{"num_hidden_layers": 13, "hidden_size": 160, "n_experts": 96, "experts_per_token": 8, "d_expert": 32, "d_shared_expert": 256, "hidden_act": "cubed_relu", "moe_layers": [0, 1, 2, 3, 4, 5, 6, 7, 8, 9, 10, 11, 12], "n_empty_slots": 48, "router_score": "sigmoid", "normalize_top_k": false, "routed_scale": 0.707, "balance_loss": 0.000212, "balance_bias": true, "router_logit_norm": 1.0, "init_std_router": 0.00845, "lr_router": 0.00119, "vocab_size": 4096, "norm": "rmsnorm", "norm_eps": 1e-06, "tie_word_embeddings": false, "optimizer": "adamw", "learning_rate": 0.00432, "beta1": 0.95, "beta2": 0.95, "batch_tokens": 65536, "max_seq_len": 1024, "train_tokens": 308800000, "max_steps": 4712, "dataset": "wikipedia_en"}
Below are experts of layer 8 (counted from 0) of a mixture-of-experts language model. Rows are named router (the router's row for the expert) and show model dimensions 0-159. Each number is 500 + 40 x the weight over its row's rms, rounded and kept within 0 to 999. Numbers have three digits each.
After each expert's rows: "gets" lists some tokens that make up at least twice as much of what it gets as of all text. This comes from a sample of Wikipedia text that the model never trained on. Tokens count by the router's weight.

# expert 76
router:492509481489539498556495476512514468461537559506458588486481438557554436489391462545580493502474519576505563446528479562545529507450506452532450486535506491462569431503560495511529479517513489460478549458552549479463424516467545499390496449464456499428502524461519489502488483499435437507493513514539529501537500565500569530440546441532472552507524543524562539518563514507523461467510474455568486508516438474516533536454482430455534479476463529509425487552493472454500518461553446
gets: ",", " Al", "b", "ab", " al", " t"

# expert 75
router:506449466516556480486497515488493498432461502521491528586470451535548470535587442549536471505489504519549541409497462433446545479530472477509497533556461480520556484494478515448501483606505554573457506531495490492513499457445480503499490459507518427471424493505508505557487518491486454536516482508524567433403476526492507519518508522537518463545517511513551519488573460508448382490579552460448503586463482592564511444500531543473460503522482498467389521487537458513506526506505542
gets: " a", " an", " is", " A", " one", " was"

# expert 45
router:472530457542536518499481500524481515490447435451574428475439466498503555503498526459546517486476475464499501485466566442553505548500520496479492409502534479494460521466528537438485478498505506514505452463514571516598528490490419477476475534487564419468498559483544491422552527482551459492507534425581446506513539547468478475556488532514575516554434478475471467427430527525569397546439563550500447498511463500456503494493555477487519465494480566528515512520522488506502469604461522
gets: " P", " p", ".", "°", " The", "p"

# expert 6
router:484583491467525543488567427518595442460498444483540477515528485478518486547495500529496504543415511472502474526502520535549517500448515512552517510533518471508465518462590588428480488418429481531406482537478453508512512432526505521504464609497416469509469478534551435400518532480523497552536490527448532516473469525496549453506473483441542500508492511465458525476577486516484469542511527434491484554504489504570484544553503490468475470441534601491456498552571485533502548512526498
gets: ",", ":", "r", " Dr", " dr", " d"

# expert 26
router:508566542512517561489487452542458491551560483522524519483475534472470474530482453486512479503481512489499557548509538485537549455459509494518515582565522458454449488524483437453521484535468556574543517444504475471545532421461540514526492521520498416458487537466574483492524475465522505542449488525495505543431498546582469514471578481554416439521495504560447470515529557477447498491508468485503544421425551554484546470475461604530541430498488461501603509561429554496476529502511520
gets: " |", " was", ";", "|", " of", ":"

# expert 1
router:517499501534527513540495478506522537510423486509468464560494562509487480518509550484471585450554487525463487474477565464500523504469498454516550456517516523531533456516533513496518577569517531481383532527478466546493476565421511475487471588491453495535514566400535463516495452506512436513556466479556534511466472448526551479454460519460491454472543488529414589488480549507394435464449511520537566515490465503496504518514487492491371494533565523497516474479580515497521554549530510
gets: " The", " the", "y", "The", " A", " United"

# expert 66
router:516519457516433507512390523566476547493502409530504489400471513457568548500505508456566480540574568476500479537500472421541522536486444482498493524511504531527479462521484518574457481500479525455471508484522483393506485437522440515520501499505396473495527463512493541526527450451482499518484466469444453535497424483452485476444433389496554493507546553457451474475483508526470516517466483503525462443489493566485527450518492524511535454620467525518495424498529535572498526502469497
gets: ".", "h", " sh", " f", "il", "j"

# expert 71
router:436516518515507477554450541489525461523437454506551569471492494487504515510475496484536466502486496539503504514513461531527462445526479553459555466489516557497503484514503460453506454524516514430506563522479425491478522519510445438444416518476547473513464515428484524544498473497420496429525500476571504480470529549436470445546514455469493462449498535524529529449528449528485472533485512559565461384589622467520457527569584516467430463530535512502582448470480537488486538500423485
gets: "\n", ".", "==", " ==", "===", " ==="

# expert 46
router:536491544520489447477538534427431486506480485520506498460476468468448515453553479488561488502545443521530448512417472567485522443534603494506523594471468550514447483493540559467535498440445547489485505537494459508455490493481480513554544495524515473551561489427522504536599553475427450463471514515529498480466482498487497576476546503548540525499564502494429423469511440493418442578472475477507517534524471548452516481506545469458489465509458497438494560566476531537551571470564503
gets: "\n", "-", " t", "==", "′", " •"

# expert 67
router:532486522463477506479538433549448542480549488519523511545511461471416472468558472497527470479525485516484482509434469513451449545540605505474393480447463510520465539542475544464476473545514497440552501471525475503458535496477458487559472448503511485497567524442497510534586577579528559567487443436550487496507480465458514530474480567457514502547557484408497476471483547446519474537465546485482519519447491535464516469586483495545478539509505574493569524451399496502548566507478531
gets: "\n", "|", "-", "al", "ic", "id"

# expert 22
router:569531487519505491504479412518475491491517533503539498485514527511455566448572509505499479496539450516537483409442514538471456573539481552476505544506554449426462525446481424535506536505546472492472567520489469477539567509533483568480518548514481539513506549469573545527505517593477534573560468494482471416451522522483517408484568480467561533581494527503503492482500590516470521443495428552468492551429535476517463453526497480509483488563475507498429495474413439506507514559523507
gets: ".", " 0", "0", "7", "3", "6"

# expert 53
router:500528512503510528545485482575516538489506514485505489518504447524486476471473517405505522572462549596445486484535466521487557557498490483515435452449451512471518485511478505382509441538507454499524544457451510467475486474498552473555531490448459491452460549543401538525584488490541532435467536470565496425474539507491519466490509500584598516500541493475469436466438456514538543510469569482548514570519501549469475530525557539438557499458496581488448438486476506469523550518468470
gets: "\n", " the", " not", "m", " m", "ion"

# expert 34
router:448463481423522458504540513532409489498557511499517453533512429456536452541503548527542476493508511533478472489506457470576421441461495438495463552546530538491447537502533480481445459488509532501601489513518474500504471457540594520465452527514516501480525503459504484472477513563404524553481465588476530469556494493514421497491479455523410496480527483552536564528517539475479511532390416546503485561547474489522511531497449475517593493513540480510431556456556526500448526458494493
gets: "a", ")", " O", ".", "=", "e"

# expert 19
router:434521462451436464489499493495525517524492440456452593467506481457551484439534469525469497516494524483504441498505571459541585413568464460510521490474511460536484488469457505515529452570542565463443463501542558445496502462532506457537498431475543502501572498478504590477514566478491480523439501539542468466458555557467490438483471503533511427552514521530505445519584474473442518525473578422462462538522572449484535524472408508529443496558439493459508500509500500509485551529534487
gets: " and", " was", " is", ",", " were", " he"

# expert 2
router:529403492523524506528523502465538474570493484533505504480531552519456550488558612477465540468481462445530488473428572494530504496518481498525476461473510516460532536451489470469472508522442460510459524455450528511521497473572468460514507527444454533510505447586496522514521522457569547407511461478496546504567536491550467565453504540533478441485516476518553443503516414425531540551605502505499528500474465439525453492463476461532520444457535519537400516524495492454540450588455536
gets: " |", ":", ";", " –", ",", "-"

# expert 74
router:519505495442501555454510592488512515426441454503485478558522514476467466512420442413531457485502458512499523502501412624475472542467543464459605527530466480530453501422478446512462485508475547499517525538480527499546493457555520478457509461490519484545498458520568455446463527484518542475520558516463510470508508485519513484579481535468563463533468535467501537503473460449585547506567487474486454543524493510525556529531490479420549511490522554450472447504527495461567544406460545
gets: ",", " in", " 19", " of", " 18", " New"

# expert 10
router:415495518484468564499471513409539515502529485499534544476438505541554484480515571521461517527480526511521498542552448529529557513520519531458493553487534539515474506494548586480487406496586488458514390515479502491477528474506539568480432587519463534549436535491520510459521538520507491393490503511437440481516507489472541467514489511477524493432521525484409510474415467503545516446450481504570450488533532487534514430490455473487542421500533489566515493448555440524481564552493462
gets: ".", "i", "a", "ia", "==", "o"

# expert 89
router:483508566463448529447456465541552504471507490543539523544454467476536528539570492509463546536497501478501470548522465446523435530526480429442521535458469531520571493522410453556526563470525432523495533547473414509489437474576479493527474506490491503522498496571481469487543523523544486523482493418484460517555467560510522460551463557560494535505488435509581481535470550542502539521551449482442473423558476546437462458432544513499563522518476497488549585472460462492549573485495458
gets: " |", " 0", " 2", "–", " 1", "|"

# expert 57
router:478494489531443524531472511514486520454480511511556528467463468569430549489497591521485505496552510410493475492485558458507525498479494510497468485482497547542565480450460491568461501459478459505507448510516444516548528511447476520495530439491505467442522507493493533557505458491523424545510543484476502544538552476457533526479538531452398527515505427531569516489517488554559434499560491477466560458548504497427515454419549455427471523499398542526584495555426550522491395529478460
gets: "-", "–", " (", "er", " out", "st"

# expert 38
router:549460556443483561522544478482468490528416415513450475407451487454535469541460419487530487474553449423481503504544436487516471430522505589481488495458455512511547496449499552515481509500481469465513501540478452484494541462541500461501438524550524497555564458558468522526400517578499485511545468508551499587575480496535505456531570458574457529520507578502458532485590470508508514483474551484475501478482499492487460459565483476505485471538458483554539441483484487466453498467558544
gets: "\n", "==", "===", "–", " was", "H"

# expert 18
router:432543496565510507532509498534495553492479475443574590454479506427520481537453478522445422503456510527436551531535490517552524481473488521481419517516560463543479499535471525472522429531511482484518508598483498403508538510453559479409431520522475538530495465426478533488540473468516473475495448508535503444493502489488504584537525491552515514472504509473541572451463568517512490462471466563470459437521528472557501490511542462539449431476531502519459467479632520549547539488464509
gets: "\n", ".", "==", "=", " ==", "==="

# expert 39
router:481482484495496460476512447509599483512525518428510501431557478467481543494474486514543494480531457526505485499439534429499446489520586582479484513483554511466540467457501519526502532518563462547429560519487414487534499548450488540511582452524529410448493537489566507535512446569478564564563415475447455488497552401499406521466537518506462545515505513448556508541514509561528478456495556546525536538442511530499527549495513495506502536488488529541457535471436466565471517456520490
gets: " |", ".", "%", " 0", " (", "3"

# expert 36
router:554407511512573576536528554566490467490510503442526551533530514550483451510480499493522485523564518480552519559494515463454456458524453507501558411533479506439473507505481550547587487545552455478501490503476559433509455507462527522542524494506477495539592502461459516528478527505559540488498490441534518466484505487442543500448533528436510577526422447490545471531467541543564473535566530535529516468461482492487459470425551569526444502567578475431524451481463546462531448510514461
gets: "P", "C", " P", " V", "ic", "S"

# expert 92
router:514514492496517515526549495476492542514434520471411470545470476506518543433466445516542454477514442522443542510439500592483544515452525482448525463485463522488529556511446477394462499458576490432531422531546514576528532550495454553501492498453491572478546454408490486416504551458456497528461579408523504434504526525430540475508497503491548584481488504525533496531460519492585470556481518457543453511523544548452510510584508494484470521517492520562526485520497499540460519514516478
gets: "\n", " |", " and", "b", " St", "=="

# expert 9
router:503481503481511476495550615442455514542500522526540527472498525460466494456502521508591533465548431482518493546446478531483527461520550540545596545466466545512433434467521509516497515449460514477415501514489430512417578561472549459553473479570553515512487507466519492500543541466515508441475508574513475600497485481443524590494499502524515468440499462498486469479516444512456464527488435525478538555528445534514471466476512474496526425431475442471535532562505536545579534516538474
gets: "\n", "-", "==", "=", " Al", "S"

# expert 0
router:512416486461496517497527470546513455586445517493459468463505456419508506461438475464501492524512459472502511479491424571385475509461502437484525487450446502550491484444433477527461515474480450430568602540484510484495487562585509471516505510476519503447507567465537478518508558462524469478454499411423548567496482462506507503501508582560556462472495498563456461474454505451543539503562512475497487417512508536519534493521497507527516526512517535519530565443497422466490566456531527
gets: " |", ":", " of", "|", "ri", "=="

# expert 5
router:535431452428501487513459541468491543499469512439549603464510516503486497477417535426525507521558459513502476548502478581417465491499511526559543386463478523444506520544493480527455509460447529478476548512514542437523509503482523522476466555467529409488495503486534482536454529454506477447538464540462512494465500454569543502545525580487497441446467484550565451486475500499575506459465525508471560543472422529447577522516521518494535478467529475502506450495490462409539559514568531
gets: " m", "m", " M", " s", "M", " ("

# expert 13
router:513519497551471510499557488380425460518476479479549573466493474552507482485558488489465548463502505475478557487528531432450558477541488518587467493483491492532550463531485536519520497533487526505453507495506533513476473452503507499490475503553486487479470536483545442499483513493481473421576475458547509474450541555433495509511503491429481478439520453488467512467510512498436473529445545579439618468602494487471438451530514514576427499563551540576542472546431495542515485487461580
gets: " an", "\n", "'s", " his", "al", "an"

# expert 20
router:444555445438457557512496475507521501513521594485538543446494576535513491461496465483494499551477524513508525513516482534553490536483489436506463525489423495531503426519438532496480454493545519455476551504569461482526508511470492471560495452533486474529473503421520445525431447490507468450443521485516513489460427423535503453546469567479534537429514492533525586425447561537532482524470545497425495505446486550450508555487467446481511473411541541445528486487516520463453604544466572
gets: "|", " s", " b", "un", "an", " n"

# expert 35
router:452472492486538459517446496529445462489545494438500491475537552488520460441463458537521476510563514569483420548507488502479544473468489483471479574444590470522466482530489514424469486494470441508566501516442548527528497462556425532459488508480422531554538470444557519442545464478436452541468504525486462443568537530493508462516456467507556543434452564550481470491491512538525533455445489514458491562531471442556569524479486495430485451484478477414434455467505492450468508414466520
gets: ".", " In", " in", " 19", " 18", "In"

# expert 55
router:447488552457517451483559515570554500535498479462495522467493479473529524497494502482488445528522541570521551438510486501482580505473516429476470445538505514482505492475466436555479478477550499502553465600472479588490414480490573545455482473547487494471515509476514520492490538530411503424516501514470599475491526512435485439512504507429492501559533539503566556443435463481587491532504488531515455491493501481444465489476542544572467470484562516498477458555444602420478548467468465
gets: "\n", " of", " N", ":", " n", " ex"

# expert 24
router:474538549440513522499569451455565448555550439489469539536521463550470554495470476492532459520448520489491459491467551484536490576445470477486436476487500459491461520451402507485484445505443473510467504430481472479446426475485459452505446488473432522488520516449494425441532505476509523509492443495539555536516510551538502443475490483486420552467505557454424494479478510503495491447425511469563544592502506451533537528495524480487428478489537564509525540537504384527408505493541474
gets: " as", " and", ",", " is", " to", " are"

# expert 33
router:506488487530418502466530546516533466455523509521427556600503485505610537559512542574536526546586507558526516508485486468508502402513501473488511498495501525511512492546497515468462488506472559472491485471515531538458446498551453520486537518485574527475456537524531492470462486580517492512532539477476522518480414510510559503516515479453544512480455435547526501488504541427494507504535400519485523445483436560474439439436500542524518561558504471485443492441392461544555548576485462
gets: " ", "\n", " A", "A", " |", " a"

# expert 68
router:448470419452521536499506520413577514466474471495477462488482504487581487514466492533575504555497534445538483455490506456564544458540444443441522483521522544450557465443501472456419475526498496457469521538490431555549512516519530457445506541491528481450552515492596466466488475520493402471491519375501500453515454495536523428529462524483506483512516447493507536478448543475489480439490456508483465456546454536566488505465519548462561491530477456479462437507548551541433577490464510
gets: " a", " A", " E", " O", " F", "A"

# expert 50
router:459530574503501511538513559549541493505460526498509554468508444507459520481463509470568465505499528523469515530439528528566505478469487464461482546515502454449506556526466490544534524404507420475611478513521511480517471516519468525506544451507490525465541494545486469462510540424422480546461489441523499485515546473436400562504481562603518512485509503475578481498508581472529511572509486486485397434531559514523518503467557503428577491541460487481519506509437495454588442522488489
gets: ",", ")", ":", "C", " t", " P"

# expert 86
router:531530492504474458520453462509507474515563487505460493504518450494489418543546442524547481534463515463552455536462503563550494589453446478460416447504497496515508551475501502408516452583488436471568533542516445584476437487435493534493507460519489496469520465549466453468491479524418571545433508525514514407507537557479451514497432492502494547517462543432479487563539513521495504492479461479519488517494528463610497572497549555475518448514558473532524519526505466536505449406494504
gets: ",", ".", " a", ";", " and", "),"

# expert 90
router:507550508475394574469427516561415447513536513524558514462502470568490538446503425477418499504528531491470422574529497469550464494462511483483487490503464455521459469446469488551500502518563474508531492632470561511504515562504530541504530459483547585485487491504453536503540475429475512501502510489494496552477520459471572459508480475537484426485494537538504594565538487478475470528498558465526553484497491459551476513478402461523506547513544526473524494486448567505458479519418519
gets: "in", "on", "an", "n", "al", "h"

# expert 21
router:476475483514504504449502473475531523522463591544469551524524465555461497495510556522508474503561473444506483464509569489416506573503504539498505526524475441556483491555442448504436490448579493498463478437484525525555500442539528535530470528597470541578502546526425413552531533496522522430535502544448471505514496509450557454498541519510476456470528552580529466459521453488480464508501422445463480454401499515544479482506521532511543434599490481480534480451532519488510529415482475
gets: " |", "i", "ak", "z", "ov", "u"

# expert 59
router:516537556527477512508488485465499468533452508483461429500540523456399517487546513505529557453517458511486492502458571469527523484518497532529526478526438463505443547472546462535545526434452546510521432426471513466534537525511479588532493519467573442529404498540476506430476440500515548505536496512562439498475521474497472515498506495452426573507518505493473458594473501520450582542479480515506501466572582512531510570514500434454493506539485505382489577508416500501520452512449478
gets: " |", "m", "n", ";", " ", ":"

# expert 27
router:543447578509493507496429513522516527523527549450497482521479486517460506519530512449456517572555489493460548530549530440538422486568504518455479524426530541491508578609430403551515572427521466464512450588511514510518452558506487486490511511455549541518486490555549503499528455500573464508465508514461512511497450479504501561504542591542533497470504487549517522487502483533468488493526526501510505411531536535434431492489520430550518532420493488540568528419450495517537481539507559
gets: " |", "–", " 0", "s", "ers", " 1"

# expert 60
router:467528504497450507505524577535548528513438465480544529485505437474444481497465475482522493488501491508478559559547485598491518478581498525473510460504522553534506505499499560500485458578498478514465492530418552504524448514536440494610570469463530558467494525510475502553486470470519489432488464405472572488457458529488463516574526513498519569519455528481537531478504494541548565460486567494475475510484547579458463517583495490511534559580542589513511535526485435504449461594479457
gets: "\n", ".", "i", "==", "p", " =="

# expert 58
router:530416475497459515504494496527553525499551592465509517490489509511474500473481531463433553526519451451462500528484473436548523486562570495421483477450496508545553525548435455547531491511524395543544471581480481496529461558579462468527498538481522457486574551547509537528491438509502455521490519449461420523457457515499477484508544549547526460455535483542555585488498563574512511479513555516483459406494508502401474474455525480578474550464481489479530531517436489523481476529550522
gets: " |", "–", " (", " League", " Cup", " team"

# expert 52
router:473491488550561545532432490508521462512560460511497443511490545480510473459523492567523476482492596485481540548524472526535471580431483528431511518435499560491459474516543511492507542547512553465469534468431554496521512560469501470532547479493465531526454558446473492531516456508502469481583504477497498531473569459532482507480457460519565518475504548419457498571445484499476500502461548527405526432469466467499470438563559475509534539467528514553618429467549536498512471575523421
gets: " the", " The", "'s", " his", "The", " a"

# expert 81
router:526467455490481541572487480515483494499477544474459509551527516507508436517525479538547527569527527527520516495536539459520468527498510515514526597464456520537534435543487539441544502515473534509460511552462453428498523512448519490430514476557558497482421567525503491509455480520539441460452540479560581474420535447481627460449543528550484441481530489509546518535508496461485467490540533547484451542502419526531496398485574479435518481538460478539494462488581497523541470589485458
gets: " the", " a", " The", " an", " first", " A"

# expert 47
router:513615535432557487550556500457524453470558556548507522478537370589538514488476527507449472489502512452518466579513488555498527512451491511435474410522486511500543576458495481537522494451506477493589517505545510517502477487532501587529478545531496472524536513493430468443461535516469537557458435493486592545506508537495533542488461506516426514439505495498450570520504529502518517463501491458586518553533510524537511521482503549557479466419535534440506486503535438473480466469486464
gets: "s", ",", "ers", "ions", "es", "ies"

# expert 85
router:464475510539463506541479471503441525557509537424542455497551457439512493502492453499457473489412545557539478467526540505516452468441453540469411499526494531515569538509496482458408467497513506481467564431430428480513512543454516421486502451515508497449494545469498525549469513540437495531434435466528502502557523528427429465511491473498491460476518492496537463492506596502508590478440501525555453535453511521526549463489505482466447451553490524579479483480529448511463571545422449
gets: ".", "-", "\n", ":", " \"", "==="

# expert 17
router:474495488538487443481538446462459544516458515492553473506507618575514465531507405495467581543477494468499509511514546438487529458510431500536487463540451514478478513450545473489534474517486460503562511506594529611404588473376438474491517512462413514498446511512404469501510480486492543446504496499461508534470450540562498525535410434469518526566541492494519520495519491524459529508471497503482498506456502554520494493503465515589473512527520494507514505476470525499532436506434520
gets: " f", " F", " s", "f", " \"", "t"

# expert 51
router:458515553507529494536437489476558472459519526499580504546556520500514577532406468528471519441445490427518517501530507479459530504531536492536471524527475526509482467526450513539492492455567471484496490456479498460553368465497506510489475481547561464505445524543480510453518457489493463506465506459511562485553418498564543464520539530510580505424444463472473492542533548551533448479535477428537524476562461532403556496468446468524479527433425412531451470509501512575507507472458510
gets: " (", "ri", " =", "(", " 1", "–"

# expert 8
router:506494495429429544517474435534471544566472476530557592430545408506533476510424479464437465520535488484524497546481466519412517559493432502515539490548478522497579439465491523468503409490440392517484493477479521478500509492494540529479471518452492475515515538409485456528495482479536491542554527393463560513453489522485472532452507489481492473442481542452548510471472438569486505548461550485457528494507488439524486457497532516481456518476475486482591491518517453511468527533586558
gets: "-", "–", " new", " part", " form", "S"

# expert 32
router:536549466468519495461442499490516524408533532497489486438501466508464482538471458490529520450455512506563566465464481528488503512552526541466468488426504530469462512570453529466530462424502455463587534424576531460496501406428530553456475493439528568479566521550522528509498521434549491502486442503469517463429466500496481500512520453513579510525493476445536515509484501482525427563473439514536510461546490513553458506560514533515501507435520514507467441543607569474498517519543405
gets: ".", "g", "ig", " U", " the", "G"

# expert 4
router:558522461497423500496484554482512581485532491521392469533513596443496514615547531523539466541505503497468516490498500460544530511542513480570550546448463471492464488477529498492473454503444486499462474504495462564566543431455523522456505532557514575492403422547482550443495464453532518488556501434517496562568551490561509559474443496538500523500566493555510462545504463519467512536495498463503470509471500474493464569513461520507561535538521502460451517525513485450532398494431493
gets: " |", ";", " 6", " f", " comp", " he"

# expert 64
router:510519487559493529506438482446463524449451544584452419449525554508498502534525559504471538481498480521494513563472533481534503451474439515521486519480480448449534476445507456584570543514500553547487493451473439456448511522426453477472477466493476458496435588528527443507516546509497455556545493497569459532531463471510474441482480457523451549513538520520508516552534565552433437543540502522536493501438543528480458480482553466431491527485475484531518486529493482431445361541446490
gets: "-", " \"", " h", "–", " H", "'s"

# expert 72
router:512511568505514524542529463500524491491518497516526518537528530549494492478473580532511439549504563459468469499577513542484575584480510511500527477500491476527421524518532494533550465527477511450471508412511435407496497484433490501414469470545437460498480495566437531485443532401462534486468532482529490487454477475526573500453504547457416514501501471477484504476552440531475486543461445577563461568512465539438593551495434492508520504500500460503530443577502471449553459514474549
gets: " (", " m", "==", " \"", " n", "m"

# expert 49
router:479459520540510452539469475519490450489548434493511496529490483452513504504461574532504497461542423455514520467462489453482481466527478518574480425505440541506465471493470499568516526422447484502461565466500488566611467502609427516517482569452530468480436500513481501477542548505485492495488506516407440495509507434551510519514488500438548486553442401529502489457487502585561544496534509470443570457510520552488489496507501493620536475506443552510440491478460459491545466482508490
gets: " |", " (", " ", " =", " —", "\""

# expert 80
router:507432516557473502466504515560576492511436515496526488507489472429505476470540527554507493554495511499512549513492479448428494499512552449446531488428562450487529555521471476493472561538499523481450451527462450479472523488564515494512512546461530536519445519536506539530551529443533516593455485390443555546553554514600559506535507528548501520511571544536530460485449473477518526551582454520497425427492462516476457448493478475553622502525493452528481543472507511490514538558476509
gets: " |", ";", ".", ":", "|", "ad"

# expert 54
router:493539468477552569518512505537462504558512502526550531506490500519444487555535540399467481474527498470518551445474503559494502508526475500511517442493534533513577477514467482549532497490528504496489465514520491596525519475488564450507587496521560503497518498502490473501522479488516434475460452522535536483515447486513541540486520515448574455465549480593494512535429575529497447568542628478571460499487486488443507447514443554573436578453459501552512551426535450429531488537518564
gets: " |", "ight", "ip", "ot", "op", "it"

# expert 61
router:487476538503495475537523486560473549619509504450545524480463530371493512504465446446461470492496468561554486503573535463478519464485499465554435489516509543513555393521570492542463541589488510500502518551521576541467546527459563463503535530463429522519496472547522522480531539427501501537554514493526453504429510465479431441460490488496548478494509507524523464527504456480514499563540463508529449507464513465536561509481488559425441556442513424511502567497532539547518522483448509
gets: " |", " R", "|", ":", " John", " r"

# expert 65
router:488436450472521427462515566519525523456547429480500550505503462516543537592493516504559497485515485432596500462443564530491423507483495495505552422526527528551538499489466514512502495451466488472472541525498496541544448517550532528508476525462525585483519458520497433513506518482558532499494500576350490505499465400527532535498503550496523445488495461558521498521444451579526543428557544526465562482528514453470486454485474426519556505504537465501475502526444496509538425471518501
gets: ",", " =", ")", " ", " is", " ("

# expert 83
router:432500470529488479489478500560493459513474499455479432441513597507485556516551519482440499563441517538532512429528454492484520487531488468503476545502535430541529514567535469400566524521516503472543538516532555413452489538582536520509479497539526564544444448465469532578473416481537471518438491534554493471543542511483537512456423461457503543531540501566546435449538484481456509551482435482499518466476526458520560559501437484518467510543478426466534546476470501509494438448491536
gets: "\n", "ed", ",", "ing", " was", "In"

# expert 69
router:502523483538558443452467498432535575455544497488504491514524434432546465495540578521431468443532460451509553587460473536497481551474537532531509498512477447423502446414544530520482479502466488444494510502501452477472491501482435490475457480534493547599484547490491513539508474495415495489427514480541461431489490500492494494549448459463529472518523467536559536499454530515499511463498449562502406528492379440477524548529518513557587486493512511490481471568513484417525538536451486
gets: ".", " He", " it", " which", " It", " he"

# expert 3
router:526485441555510509508509491504434486465416532523455534553501515593508499525504515533481575474536477464501474477515517498465526531492469482547576478520459491493535422509496510582569500472456593555459521479539526586471433500487468458557508577499528457513486522523509488438481487501508488478526518514570469511489472522473536529484469425474477536509428493528598542554500484539416449456545446483523595513448492516603504518548491509418467482462523416541431504556512478489523457513543496
gets: " |", " film", " album", " The", " a", " ("

# expert 43
router:577491533456472513502444501520477505510544500492504530498483521497402474498586535511473549492489506455493482431486520494563477533458518488408549477439468502531552498567502569476528533479531508570495518448483476462486518559538522469559567450427569560481495499479546510548534449486555410525532549492479497501550486488517495437481585521559492492515557474515539506510441563536477537421533572576484529410495510536436464434527520419530473486490539495468470496505490480516579461512528434
gets: " the", "th", " first", " The", " second", "20"

# expert 31
router:550505460549463528519526558497430575512481583440524487477472558490518476517502549539465516478459525497564458498563529466512519456509461495542465539528474426540567495553522541498472506513487481513464486461484540483445560492434523446491527458584496520522502477510441501520534503517510493486550479466576524498530410539512485489451482396550495506499528574517513494543572540497526553521486467504477410546486530488537517561469434541424429528436460432390455508516499512543528480565519446
gets: "-", "|", " he", ":", " she", "==="

# expert 62
router:520597513495534476451483484466535512529556461575504444506498445544432477505533527506514453545480457490511536489516478517546462493444532452440445473528517493483446496443506516463485497480488499574458508469490521564528483494496524511493444509533491436567485467470438548503533492613436533526536509486532459433514524605535411547502456493480500535545540460415473510494571453465501537530473510439480474483467561444503498574554516489482566476506510616496473546490501454585493483423509514
gets: " |", "|", ";", " is", " to", "w"

# expert 12
router:502509495497482438548496556547587510591552512535498560393533563488508499558485600523498516531560470559599474550489503446511517452432478551537512484515554538509483467478519411544502485528484533506504539517459520466525504510463499583460490501518511594485512516497554487544491522490473507528468483560456504560518537442516510489519490472456538492433453450450521402546472441487496510438511436487502465533505515432507527520473438564513513562508508448462565491507530497441560537546494462
gets: "\n", ".", " He", "h", "-", " he"

# expert 84
router:508480564461519491450477552576503569557552451487427440516436509518482512493518523398560513527478490480493450533559488507473489446507502449488517585462512406481574490564511522486484495567498513496546529569481580462526508546510464509519472500544447520525417481568482528550527444465529497503463508478499521468498569542571507518500491443464565500474519526505455507549536444454452495577491432521544442481480502468536520554460417501493555469517471516449455509495582488473468468436481448
gets: ":", ".", " U", " 3", "ing", "–"

# expert 56
router:497508449473455480532523508460461475475527536506562502476471578533487486474536409549481480442537538491537534485518420493541413503470541466477514570486443563464440465546554506547525504541471548507469535441473564442496493530454481480468442523488388523526514553435536527502512484474499472491563532503453405517447537529513409534479463479490525466494452515412433505515457478518489517501565575538510448481489515547447541496516462556525555486521443553489563475530559523530498492512575469
gets: " the", "'s", " his", " The", " their", "|"